{"n_experts": 32, "d_shared_expert": 0, "moe_layers": [3, 4, 5, 6, 7, 8, 9, 10], "balance_bias": false, "router_bias": true, "init_std_router": 0.0127, "norm_eps": 1e-06, "lr": 0.00928, "dataset": "wikipedia_en"}
Below are experts of layer 8 (counted from 0) of a mixture-of-experts language model. Rows are named router (the router's row for the expert), gate (a neuron's input weights, with its number), up (a neuron's input weights, with its number) and show model dimensions 80-119. Each number is 128 + 24 x the weight over its row's rms, rounded and kept within 0 to 255. Numbers have three digits each.
After each expert's rows: "comes after" lists some tokens at least twice as common just before its tokens as in all text; "mostly gets" lists some tokens that are sent to it at least half of the time. This comes from a sample of Wikipedia text that the model never trained on. Tokens count by the router's weight.

# expert 18
router:114157157117095095137135136112129142160142119086142161134122139179118163105105161135120140060096154177140147115117089128
gate0:139134142159115106126181117090120117123126145116148132145116140094138088121123101107116130097172121103160083107074123141
up0:129097128133148130157135152091123151109075137171147087140176097144112111130131109194120165130086150166124105133143176158
gate1:104134106183158104152133122116102158114116152152156101141143118169098119127095150153132145173130128121121085160117113175
up1:145183120118155121142097134124157136134151164144131124151118137149113133133097108105171137162135132119152177113166134166
gate2:158142110114119151113128115141137145130090089133154127156130167120110139116169109137128171117142095174181113093140101124
up2:149094106117101120124110102117136132115118146112143140125153167127125139138146132174124121150119118177136156112090106112
gate3:120127122091124127136100175107167117123115126133107124139141090139096166097090111123173139132174094147113118115129100107
up3:114102164135119083142149153137137150086128124162116125117123102097137109125130134122129111091141070085159168112129089109
gate4:137115125085106150133124128126112164118148095096096114104109105156130100127105165121102117116140143152158111163152159075
up4:118161143154103150096092133146097103157090157115169112101113104144107147149158144137080162079131148101115140104113169146
gate5:168115100109116108176118102133159103198164159165168127099094091150124156208081134151129098107122135125119146120123093133
up5:092108105132143116105099192149156150092130070085114138170170139128207095107131143131168106143122141120118083119110117095
gate6:131112115121111122117118131102111163120105102098133138175142119106138108079141108146151158114147132135115171141147105141
up6:130094160154139142126098104143104119176105092110133111172102135136119115088113113120154115139129110091124167079119094093
gate7:158132129115114147109075077104148140148121129111138109145120154103119130110139093099090149137148125135118103121109094133
up7:104121127129130096145188191152119108100135128147123131106131099127141128167115170152148095136105117117139156133159154124
gate8:105151160064141150076149145148142114116144117127089137154157125173108114138139159133127141141125104101160111103084099118
up8:137160149147139115101169128097104100090125096103131156125111109122115122143130159092108110112124096169102087130124122099
gate9:149176132164147130168139090152136104140140109101128140088035134109164091161086129151179147070096111141136146107123151100
up9:160137156169134136162163141086110139114165138148123152162138162158140121093091123138141104091119126141095146076114127164
gate10:149195141138129155090129150127113127131108092116120126099083128099135109128117141122112140086148117119120158107117135144
up10:138200142137130164090129145118106136140096097116132124098074131109137108132120144118113133082152129115128151112099142137
gate11:113123120147148124104139145131113143115114118088096138129103153124128136112123110113119119133097153110122133107121119135
up11:152135139124112108129147108100152110133101144153177138173148132106152116148128111108113088122166126108164137132164167106
gate12:095155127141106162120121123137128110128129093147143150129121110085139132161129122203148151122116127110120119106130109139
up12:123098150132076129129081111119094123120129127105124135096124164188135096147150121120137082121098125130155116117126158135
gate13:160135138137156128115151127095148128145134111085144164108148132143141103071113150138162108114115143094142129087120104101
up13:090131134172096102115128132142133168168128096144162137134143136163144098131112128178149139080106121118115149068146112138
gate14:081119118159183110143081112134118140146168108134147107112147128147110102117131119090108164083106138137077141155132136089
up14:118103142113130116127125135077132132133170109090129106147166087145123085106084149131128133097119161107108132159150131111
gate15:130118108116084140109103161160118131114129157119107153133141101103124165095118155158148123134153108128142124117132157085
up15:168116115095117108158148125120130168157150118118064145111115099112152130108103143131138106116152141141097117100123125137
gate16:059124164134122149119107150149161131103145102110131142125131144109116161128115129146137126104117156173112114112096125090
up16:189139079123163090142118110117149124135108143126109135123112127176144086173132126141131170117081119111113114155135109117
comes after: ",", ".", " The", " that", " where", "The"
mostly gets: "It", " It", " who", " This", " she", "There"

# expert 21
router:095148141099148154131116133130140168136094107127165084113108161129131117124140086178141180120142086162149122158111120127
gate0:064127165154083117154148147121105128118106127130162127146097192105162123120137131132099163116145105182158145145158128100
up0:179144146124156096167178088113127129093133118148163128138143156077146140131147123150107083179134107147193132153107129124
gate1:154115186137152117123145126178101147142128143116175104137165113109111081170129142106083140112163124135160136147157124100
up1:139107165108172131162150111125111141102131136147156093128154121160096119148137115147099151120154171126155122154150118112
gate2:121160141167094085084130145136141109131114145067120097111105086144159138129129136081118112090134137131095115124141111115
up2:100174145145111126112092133115137133153107105120090145163123146119089172130162165113143115167159119178081115104125144149
gate3:126113127114149101138106123115178124111086090148161126088132135127121100107134157146171104107154112124135129139132121151
up3:132138119141108140119145149152084136142157175118108129156112111144142160141129110107091151147118140140107133118142149095
gate4:130099120157139087137131155147113096134139126095142112116148115100120127119151105144113147178136161137138151118127090069
up4:131124142140120090148131110155078113142118129147147107107140111122130105118163134137100123157131114187144117136108081100
gate5:143122106141110202112122091116124168107076124151104090138135143134089102123123124111103145141149107174136134136123162091
up5:143133121131105200119105086121137160093076095141102106136128148130106124117147140122100139118136078187132124142101177091
gate6:138136149147124112140123102106120124147145112142152091111102133129088106134094122163094148075153148146118148144124181133
up6:137157105125146131112115088140070144121149136109127143110139101173158157088130166148107119105116074120137131108130130129
gate7:135156136124130115108133120086141159102119109134158141128124099117131081145133094138128137178151135143169105147121129102
up7:134162128153145114124147115103133158114126109118149147115117107104138090140129104138137141188148152135167112143113129109
gate8:157130111135120125125117125123090102136101156160157159126138176123150048096146135157151150138159179123158140117100118129
up8:077107164130102112165130122092176161126135166110090117127119134117133156138098111076118096132111124118108105148160108112
gate9:093091173123148148118165105152099108117130091106129118148111114099117141148116142121119090120134156102111107125108158144
up9:126123107098103137148150139156139136160126162103124139097164127144162145082143124120126151092154120118156141111130117106
gate10:135155131120131137112129144139177184169167148102139149084165105086133114110170114144127107156122111150115106126136119090
up10:147144146105135118141127148100157154138149151093117113130150097098142128120160090157164097166127128134130152115130157153
gate11:163092101080120128086121142135091131061158111068174114140131131115145116104142138164163139144134129141096112152147156149
up11:098163148158148135188143114124156129197103133184084150118112132145111131151115119096092106108112129121163144104098103121
gate12:121144169142133160136145158102129118123083083126149164137144118108103132100131060127108139135131124148122119096120102112
up12:146129169105149088107125173162137147108159092125145134112145144122107155091145092139139114114191120152128121141164159201
gate13:136127099090131112089141161163087117115174127091149136167146095099101138103106085123114106161145140100105135114159114133
up13:084109108120122135153087124143189150140103137141110104130105121151119117135100155129137103159092158143145112092158126124
gate14:087153135126103120097104103089130137116139133126095097116151143132138161140140117095175142087143096203159092123142142076
up14:109177106122111111148152098129147117136133170145146109115144165147101146142120110123110136143127101127149085139154164072
gate15:211149127168115155119064109096078147130140102072112106147100126106127098124106118108131112125104128140104139124126124103
up15:218138102178120156127089116112087122144143094071120112130133135101140107108084119135140137123122127174128129121102123110
gate16:124083137134077129126137144125104158139110119136116139149156131135114106151093130132151121114093131173129167120120132143
up16:152080148126122124093108140131162115142147134089115106090215152108170163136120153130118112110127118163112150158147123109
comes after: " a", " A", " is", "°", " in", " an"
mostly gets: " one", "|---|---|---|---|---|\n", " another", " List", " same", " ==\n\n"

# expert 6
router:101120119071094125143104106123121109138163156130129132159127122176134146179166146118116093154148096081134156128113145116
gate0:133148116134155100126142101109136127157112128132146166128130111173112101097117148120098127101163149122140126099174122110
up0:112138128132162108126121134067128111116148126129139109100098120136187108108132152098119172104168167107132116141141144106
gate1:127153145131129136126134133164125156130118154140106135165137150123045152146136142156159100083169140131103140158120109091
up1:159144144180147133106102138120157117120106123131094111140141103094118136134103141121136129100198136139105176131120110149
gate2:140146102115184127120126115132145152116122128083132134098119132143181116077148139160168164157104081108107118110187150118
up2:147101134145083142134115142144123120136153098152126165126144099151116114149104128109092127105091124117116124114106131099
gate3:145093083141107137182117133127158153152086101142155134116127145159144147127120159128123143125105119131129087161133101091
up3:136115128116159158100069152143122110157113104157137161126125104145185122120133160104109150145083131141132141132117125118
gate4:125145149152117157137164147098099169135123133095115143139178105128123098152154172100072136119135144125074166120147139098
up4:145141121146139151138159130104149090159131158147110138125182124117124134152122155165139147102139159132118076158093150168
gate5:129101144120141126119142121111130141155123160104132126093128110119113113096168100134135114117083129150140132164136098100
up5:105136170125180133107145146163134082112110100128152128109126178112121085154092128102110127171110148149139116112139135087
gate6:132134106155105115083108151120114120139166120119146135122161108165161163134102094180113166120162144161107164093140145117
up6:143160095134155095129098098162125128096125121178165134109092114090137100161150151131091087107152154137154083104148148116
gate7:104120136102129104132145099138120155141090127080114123081139123131162138141102137144144093104108115110158107105130137128
up7:120149117133118158104066111107124094140121117134118108135133137085138104107178126131099125139134101123132131106128094161
gate8:113155148137155146124116131129139148103090145107087118147115143141121116163131163119105112132083113100140129136119144154
up8:173128123128126092106100149119104126145149135094141098093112144134108189092128129119140161113137165134139121117127116131
gate9:143159148133177115083135155158133135164105114105142156121102185164134149115139143103135157121158124132092129071170129085
up9:136133137116151123078094089155112145156120144121103165108100126130185088113112137136149154134127185098130114085140097117
gate10:133116137161136115124124099107106119124181144124125156126166138083122118165187129096069114127138163119135084141100122169
up10:137148143100115147103098155100139126106167142137108133169186139118125124149201119113094133118093174155112103142106144110
gate11:124147162130129114109102148084116141139126090105104106135157151174084136158095108138177133102149156134129141142086129124
up11:071105103124137142129117177108159121103122108114166152088117122137141093125149135123131129151134125073131095088121084137
gate12:120128102094126117122143083114087117161081121144113131146078132138116145106132132136139128130151136124134114093128106126
up12:151115143132129142109151124141128131152124159128130189097130179145149153120131134140172121128121146107170159144161116157
gate13:144098099132166106151105140139121119145116094104123114118134162099138133102108076174150135138149151111122184128132150120
up13:146153139125115136109137104120110151102110125140151118148096102138113158131142171094115133104104135113168070099150123114
gate14:141105149137109090119123115106138123156157144107113160113093124115151157100088109162144135115118133124134105122120133156
up14:131121132109131122090128139140121134153128133122143135124090143068133122099134129138151099113089085130149157160139097142
gate15:107094140147105140130151150130113109138099140123121128117122106115157156131158175175145123136130110116089129123132152152
up15:144112140126100066147191127120165067137129122123127127120112154110115136129114153155132138135176091134117116090153106108
gate16:130152118148133131119156119150110139128138128138165179117116118130107149181131151100150130143116103097133116160114139142
up16:128075099134153134157097099124131112115118092119105159117085161116112126127137123105129133114112116128141105122168129124
comes after: " |", "-", " C", " H", ":", "|"
mostly gets: " Camb", " Ell", " Richard", " Coll", " Stev", " Hel"

# expert 8
router:106162148144124169151156125144125130127157106149101130123172126104099132101124132119137114096141112104158137169163134128
gate0:116130096121110130158099158109176119131143125144126157132128124131061156147142167116102164146143111117143170126113171115
up0:122125140103085151132132202115141116089112102118100091150140111119138149112111128129144140147157099087126111105153148097
gate1:150094124146132176130120102108122130084133162171117118123134143107112107157120160142120152160105117121098163109152104096
up1:143127184110108099168085100118164168097158154139101087115090155151156171151161141141105115145150085117157086172135093163
gate2:129150136124117108136100124142101126113122109136107146115107081120139160174121081125157122091082110125115149157144169108
up2:168138114130147129087164167129146145124099126117119118113112132102130136135143108091147104116113136155092108147081145134
gate3:102089156094120157175121138159136101114114114093145131121131132129121127135118143130122103162143127115146078120150161121
up3:154167106168136109086130123122128158146147145161134125123123128127143129105127133119129151085110145156102169140098106122
gate4:106122143155159149139165072140103158169167106120079118124109161162122111111118118131135137113108118129157122160087117125
up4:142124125156139127112137139138113098158150144102129141133125136144122149102149132104130115122113113139138102154109177124
gate5:084135137102104087149151116107162110156144141159085126129126162092144146148082113143112148120116109152145132142121170153
up5:181131114161146139130118143157085135087099113104180134132140090140113106100167147123148116131154140111101135115132084104
gate6:114119119106074150144117111177141139177111104125083110104119172130148149113118142145131124152112136135126121151167124096
up6:132148118126116132104120153055140115091132155126106109149124103122099119124123130124115156142150089148125134112115184142
gate7:135094107146142138134128131107161128106135121172124091145152123122071138125103126175195145155144107132136119140133142147
up7:121176072112116134152153170152128094105096150151175108111112145146149126130126153114108131150142121084161118175103092103
gate8:101158120159093176136125124146154143124152097125114155182117152145151113103128124116143133118118153118167090103140158137
up8:127080143090146110130150125108109104137103131145131097097165121140123164138087132139128119141118117120087146147138134109
gate9:122133089111106113131159154103135120162129087093099124118148161077115163104121114097128140146150122089114120132144161133
up9:104138103118123133095145117109154096108072122164151133088188100131140145121105130144130131077138156095138098117106079135
gate10:151188099094118140108141154136117115117124137117131105124097114144168136111130085100158110132125122118103157161180120140
up10:156126164120104126119103120155166122079107121106127088139137162130126103119121072096144127120136130136114110119126123138
gate11:148139126133111131110096135122124090140116106127154144116065124166140148134123147115118123134163136133157116157162166182
up11:147138126119103142099094156131134082140117104104138145107081134134147136141099157123134126146137137167148137185158164190
gate12:121168112134135104163101111118111132171142130176086111203131131146154111134113091117134117106130128152105148131128139129
up12:112156139111128117107098131121180188104130121055161138101173110134130117103168136087126129130131169145126130113109133155
gate13:132139089131121163114152149096114136079142155105117162087121125186106082168112112130107146137125130122151137157153149151
up13:144113099142125164125146146098102120096130154120113141096116131198123109147122103109107154106120131135142119160143131152
gate14:124124115144127105122146097153104143095110095126133139111131159130116142143100130152100123163141139128164128132121164103
up14:120188110118136137121139141138090106139152137121160123113110116131156081138135168091114110185143141104135136123121141111
gate15:162126100075107163134127115145126145116126164150126146146145124176165144165119154126124120105126110150107128129129134128
up15:143113144151142096119120174127103134099123087122126125119129130122159109152177126137144141143145139139160136146104133125
gate16:112114121087143138127147118144137102125138135111154122144156103133117123122142112162117116132159141156123090073158105111
up16:113111116176175150105137116129128078104104157160141151111137141164128144145114134170154124148092133111127128145090102128
comes after: " (", " |", " the", "-", "==", "|"
mostly gets: " S", " R", " cl", "Pl", " reb", " r"

# expert 27
router:099139119101084134130115147116122128104151139095114118169162126101124110122115087134129087122123115166115095147101157141
gate0:140139126108142099179166123096120109100094115137108123095101118101158163131093153159098152110113121121117120094117122132
up0:125082143100120154117093149119091153101122167091144178105081148118166159159090144137145160132101099142147103121124103133
gate1:122109134176168149175121122148145174095113117165134131136132163087083137111170167121172118127128088152163124142102158125
up1:112113158174157169141105124097133155094118118102169113120118157151123165111155097109155102156139119095162116132104128133
gate2:066138105164118147112145135093106127160154124110118114135075119115098155106151093124168132119109143180144118138142106157
up2:128130159136118104140155110151088126101108185082128132172137138114159138174150130126166141166146112108099161101133126161
gate3:082129160128081114092114135108126140127117168198126128130099106113119128114111128105160153100180118080107116124122152141
up3:155132128122152135134188104149157128143129157102143096183160128093126114112171123105180114149129178130147123121155136121
gate4:159136089164132100172173089115079170174093101113117103078119149127134154142142131126128117124126150160089126101120130117
up4:140162093152114104123173122131130178172089096093105098108118141154133160146118099138125135106162157136104130095105133128
gate5:149116172165110132142145145151131118142159137122141129149115126152122117118107086159127107153107130199121158124134133154
up5:117128094085156118123146089099174097157090129150100120099117169108119112133124165116117126125158111097116113147133142140
gate6:145104149160100121104116122160125084148156086135102156133167128145165145133114147159097147151125140128089158093148108166
up6:129145079134147107134095156128142098134079092144078109108101154104110151079151144087134102154142136129126139158133166098
gate7:120161094119136119108139074128137094165111152152162170140138126137105126136158088101117173113154128147162144110070104092
up7:096086149110125181156081121129144132135075137091086145132102138125140178112152121159116124148117106118105118126169105146
gate8:143131146113089152104123183102146111126107137179152119168120121147134125145087123123139123155151160141135123130140128164
up8:113179125107145133128137145118132160096153164099095113112116119140154097156139141124161120136135080093129074091103165130
gate9:098147093201152126102098111113133097119148152117132129119097134136127144099112145153143138125147145106132123101163102094
up9:108118144157169101109111162095157099108148161122109097094085165142083109122133139175146153137106166138130133124119126122
gate10:098101094093133105174149134093137146119138117151093156096102157096168162091138144123086150126167111156127141111125140126
up10:168127122172108116134101150177142123167120105112163158155107138155122152120170161117173113126126116103167129160165121143
gate11:144092131131102082132110125100126118129108108151129137146098155142156115146146071174156160120160149129114137152076103139
up11:151142150132142106121153124136136146123145051145144124101116144130129111133081108166135050128091159128121115102120146173
gate12:124137165132110107130152132135121133119138129145149112162150095141120114165145149106146101137088143131094136153101114122
up12:149135077102172155166108163162096100163128105112123157125141082118108139153133104157137089156129132161160126163111125143
gate13:109122117089164137150113127153087094089149144137136113147169168100114143123141101131108117147116140133139104124092159116
up13:155139128166098100141150139119115146099136063159141098093096146154115184086106154111102138142132166127153146111136125098
gate14:180119150125134135142104124165165129107130111122100154138113135099141104130162104133134134057118154102180184129140135113
up14:168126164164144145137122137159155160119143127122115134130114115115156114110137104129106134054122159129166165117154148154
gate15:143122146102128132118173139090114132151091092126150159107089103101123109120125074122106103139124110131127145095081117137
up15:117131114143126131131085127171144125100157168129116094139162149150121145150125185122145145116128148131120125165172132130
gate16:157175139093135128138145150164129154154086086153135160144108134115154155127129177102106108093111140166153129149094135171
up16:134119137134171136124136149096098151157141160164155111101134093130134096105150108129148168106154138125180073081123095130
comes after: "201", " ", "200", "202", "199", "198"
mostly gets: " century", " million", " households", "°N", " times", " nov"

# expert 10
router:116110100090095114138116174129131168126162125109159112095138126080107124136129105132113131109104151128116143153105116139
gate0:116119101129110155137142188164163170119101136147104081142168176127103092070138111134123079107124138149104088131133149131
up0:106131114139117154157147159140115195137096147144099085125164169139091104088131126136109081108126144149111092127121149117
gate1:089145170117126112161092139134123150110139159137124151114129108135108140179112143079138126116184139164112092112101146085
up1:153133145155167147134142102159116135102161148145118146074135114146098098110136115132122071129112136115103116136192110128
gate2:130147169116126114144121066126138135083127158112126108165103145087113123129108119082144156143105102111088124114131126129
up2:162143133107156100147131068150120134103120160107133108157092154098103116137107098103140154128104089113078121123137137125
gate3:159163153096106166136127148157120183131146139094110120130093125099116151148131105139113105160123153113115138138173119122
up3:114103096132166106101158110058135115116097129131122161139126113156120125086110134107136138122118129132129125075121126103
gate4:149108080124133087092154132132097139156130142153166172145155138147080175098183146133128118141165092145131109080156126103
up4:154161102128122131117125113150145127116163130125165118151159153127119123118154137126123162166099160138110137135177151132
gate5:089158160164126123121103122135151141135124110134128129149120083132099150141143133103135144170109181114106137126141153137
up5:162098092077106122122154149120112144124124153145139115122145160136148123126132123129132123095132080134135105112134105136
gate6:108157122122101156119140109119118160148144113143162134138135094174130123131136134106100144132131108146080146132138144145
up6:103151112088149149129178118127142139166121081151135109145141124189119131132109133143130145104142108162088148132124131145
gate7:120114094135108122136150118155147136106151082133119137080167164141102149123136096118109103117174104106124150110125158102
up7:156146172100151149115129148115112130161120143133126133177074071107180108110112135136137162141096161153112133140112100156
gate8:087146114112118120141152103151120116152145132134140135143127136134110146081133150113126123132145124151168076124103144133
up8:110149109131107112115174129136089103152161152118121151132131120151109152078136140132139131127155117158152084111091116141
gate9:151175129097138105138105125132147125131126085133140134134102164153093126080099094103148134096108140163168113107106109146
up9:149125112151142093075167167146106140100147102112120172139159122160092138155120140118156113153117116116103113101104149106
gate10:100099134102187132108124146145100153147118113072131159155139125142125120140132099112142125116189125111152141129095130139
up10:141133128140096094150137105105158125114132160154120153133103125120108141107103166141086125156122119109099139134173152142
gate11:144165115097117124159108142136148122198133145133092107161136117104127117127139130153136162143112066132160116139111153126
up11:127157099184151097092110117140128132161080152149125115132112099124113122140118134133138153133113110123177097148135142140
gate12:115092140178167095137176122142120104137148121178146152097171144110116140119142101097130138132153120157139137063112133200
up12:122094101140074113157126162121091089126128117126160142141095136161147138159111113105133145115094100110150122159142112111
gate13:116127119148159095131079140130113146124127117131106167131110150137117109133133122145130218130092194102175108114113157092
up13:113121128139160098143086137134109160141128118129117127124131150138125105169134109134137208139085174117164110112128185105
gate14:124146117110165124111154138174107143156123151115153132114119142096116112109164123128138094095113111139099089160098096153
up14:100115181118140154137150137107079114105126122153104138152148162098130149117169154146113161189083081163167153155102098148
gate15:141113117141128132129109150117141136133158137109123127147129122173135136172145135155088126153142133100161134128153101101
up15:157112115110143140132117105148169157091165104114115140129083098148161119125097123089130119122095126119162105099091094129
gate16:114136130128137168129122175141099185043083101123131165153190120133131148113148144150181100125171135127099107092107086141
up16:105125136084158132097142129107141147051086120118139132159147126146097114137133144111163124097191103116093087140129171104
comes after: " ", " (", "–", ".", "6", "8"
mostly gets: "978", "\"\n", "183", "185", "184", "187"

# expert 11
router:109119150123100163135178119133109173154156120137114104132106096098159125142091140101113154098123148134099150107136089164
gate0:107112130133153119144157095140170186112136145111092103153121144065150110161052099096107121113160111143101097119135150117
up0:100149115185151156153108112086132132145125103110119129153117085123164152097100114099131130119087133110151133069099154113
gate1:122090084107157093155157133115086154104115100100170093084116122160087125120172128130167124154122093117119165160113123127
up1:151145117127154162104133112107115128130085150159150088121120161134110163114138149088138109122171135108153172092146110141
gate2:067134149119109167116165090129127152125092134099126130092119154113135154111116093079110127097152160104177136121134131105
up2:130159095146118127093163129127124162178160161157140152110120093145134122078097144116124125127114132188083104149130108147
gate3:147154124123141141103117145129131159155100108127123105125134132105133132135142138141103153080131137117148131108204094103
up3:146177110111152123117151159124127152119092137132154110120106142099146139134175127138107124083108186111140139107181142080
gate4:104122102105115137111172093141177142114127118122144134156125098130125146098099079149120159093157168133149134143114127122
up4:105139138131122107080129115131117093104070121165150119157150127138139142179144126118162117130119147139158146115130123124
gate5:145133080125122153166107087140136142143118117101087102140121072108119109125119142118132156105088118128148134101141093133
up5:142138091136104137153126090123147150143120114097072102158137081125127122110119130124148161073113123127151119090138109128
gate6:160119140113161144156102129112097139127136109145126139152123142177119148185128111067104147119126089128087136119104096114
up6:157080087142123124159117103126103098180119132155137162132176148182136179150144113098101110160094122120100123141112134128
gate7:113147161120140123170126121134129138131136148132106139146132132130143104167146093166125113104134114119138144139152112130
up7:103082156142111115152114121118125141130173136140131147105113139115116189137141129096082148103119146150122130147131121147
gate8:134122158109135123158151164156149118102169149126107128136174130114096179120127143106106124189120139127120093109130151165
up8:153098121167150108152137204096120117086183152110127123122178115110153146126148151146101137168116150168121107120171170124
gate9:152108116127137135183136086122127173110113165171123116142151147117107125115086115123117161153124108154131123175131134101
up9:137104110133146131155127064121110173118132151170110111135151133117101133123084123131125163153140122165130126170129151117
gate10:134120126145129086120127153185113112122105152134090135131135077092125141121149103139098180126163159162077132111135137181
up10:120137139113126171138139112082134151133147111113167116127117175154133112142104138120157067121089098103168127143119125079
gate11:092161106121138147118143129128165123117107093114164136169119130117123102127119143097093146097128134112099147085138096109
up11:154122130147131147138097077157157095126139112168163116118097103089130109112112110161080171121100133106128139118153121120
gate12:165113104120104116110161107160120134105131127147139161104150158125159121103149093114091147157123114144149131098124125099
up12:113148087159138138167157112079092117161104142134124088106162139128127137143092122138119101095148148144143096098103134133
gate13:100130131149112075095136107127108121146149094088128118131140119111132135090104159137133094111156111100138103127110100136
up13:088108102128137116093131185120145105124124107124106109134084126140162088158137139120163155144110131132083111099108177104
gate14:082148170175165169155105157131155143164137149111095090129172141127122148122115172144164122130165101140111119134166105102
up14:114156137155142092149084123144131161134153109124097103099127128081126144159106103158161119150149091096146105094132162099
gate15:144124131102153137123146088149178129137122145077111149163096122160121134141088096137127142117165141104117136148148124143
up15:138124036124155157118129139165121114146147112100122154119139123148151132129151125145101117131134129128166120101131172134
gate16:105134152168098109146100141108111119105135137153137141159158141160132139113123116154102102123128104147111163137152117114
up16:102158101114143121127122094137164112130142165125109088162145099139161092144094114158093135126156165148096088145148112125
comes after: " was", ",", " to", " is", " and", " be"
mostly gets: " According", " sugg", " suc", " belie", " enc", " beg"

# expert 28
router:145133084104195115103131154157112071105087109118139134122124059084151139114131137131122126145137125117080171127114117128
gate0:109129106158131181129093182142117164163120130130134158159118149167098134096151110093141121132139116153107151169161188139
up0:135146134088161131142112118100183157144134133106149155093149112119120118101130141111127158107169084136088102153145112168
gate1:138111156126118122156120096158123110090112129126171143117171093158114117127129148091175121131164108106097126146129118117
up1:127116086154113126124114128117114160133133144139082147101102164128152115082123127133100159141115151142105130159141132130
gate2:142134060105112100116109144136123169132123156130124098156147140126126143161171136135125123144158124155130138135117157078
up2:122132032105115128129131114100142142151129132092113088159118158118126128183124125145125133128132112136115125160123174102
gate3:131133126093118134100159121135126113152077127098135170110098111137137190059146125114134093172130110120111177129155130113
up3:145104158109109109132111122104126154123139132130141086134124121117125160109148119077143152146137109114110076114085081134
gate4:160154109115114169126080115123147166106134078151141122145103116111134086120140134080133129132100156093126127127104104117
up4:100100159137137103132175151126117103145113167101115132099153133138127172136108106176120127134161108168139129130151156136
gate5:101106144102153148169105103129119076139160125172122142107091071131121147145134155168129107180140120198107151127084072131
up5:102110133119157154147108140104106075131130153166141170149099135145121106144132166150107117129123133164085113137098103125
gate6:122128138092164127139107123098163159139104122165133128118099162140104139130127140107101119112168177152120143151098128139
up6:097109147107126121148102110097164139133130132127085119117147173097102107129109131122139141126095169147136111105113081128
gate7:141134114131098120142152176142122143127100137073125118106084110144115161108102077113149115136123163131125137125126126117
up7:145116118133139143166125089140111109125149128151127156144131152126117116156115143122164122151152072087142137093112147121
gate8:139132120163107158126143147151151137105140152139147132128133138124143123127150143157146129106106131108141143179169112144
up8:118118096138088130175096138097146160130149069156151154107132154160147165161137104152147152146102136179153108114111103107
gate9:121145117108136089155154120124120098135108102138149108140138091107136095087091138119114102136145162136100129121158128120
up9:139087086137120096130123144076128137127107105144136105139133121122106158131126135137077166127165098134115152161101148125
gate10:119116086082152141120166117161117123120115068101147141098112129126128152096147150099126159137139126155119103131130173073
up10:109119134126098114140116081144109120063127103107111120127172155108143180071167121155135117112127135112170137114121154119
gate11:109122153100143096114154104123117087126122138084147160108095144134142160108134129156148111103107106132152163106157162103
up11:108105156146142153159153149128128161167094116096164145132137168118115164116149109165090160113097141113118087108088154106
gate12:142162104127137151086175139116137132135119129112139157106147118133117157122115123161144092142111100096111118110124122129
up12:118116126103147152102088111114090112113129178122123137154128131153105148099154179130122160140161093130177090115124106111
gate13:137124135104170083124208140138108137133118125129112143137132139101121137133097135141107170187099097070080102107144120117
up13:122123177120085144106126141115121114153141136145147107139164137144142083123138146104162155082161101162126186163102156154
gate14:155138179138158109142098097165068143156153147123151154160127087138102110123113140134107126108112176117157152177147149159
up14:157111148138114108139140173103135138134105138121151117141091132163145172104117088120084099137109111132095126146112135097
gate15:136074098119093119110099079128131133094088104100143144117143095129145102097120167113118160132149136107122171115099138151
up15:140094129098149162155157122134145116143134121132140093132159139147127113117120110109123130146134167144140167109124142141
gate16:154130098155140127118134166131103118128143128141102168160172121107122161143140140092157089143122175130118137115137104122
up16:151164132127177135108150139139121105101153098139136163149118100130141107136098169094169111155115157146101110129158103155
comes after: " |", " ", "–", ";", " at", " New"
mostly gets: " Colorado", " Tennessee", "@", " Minnesota", " Atlant", " Ohio"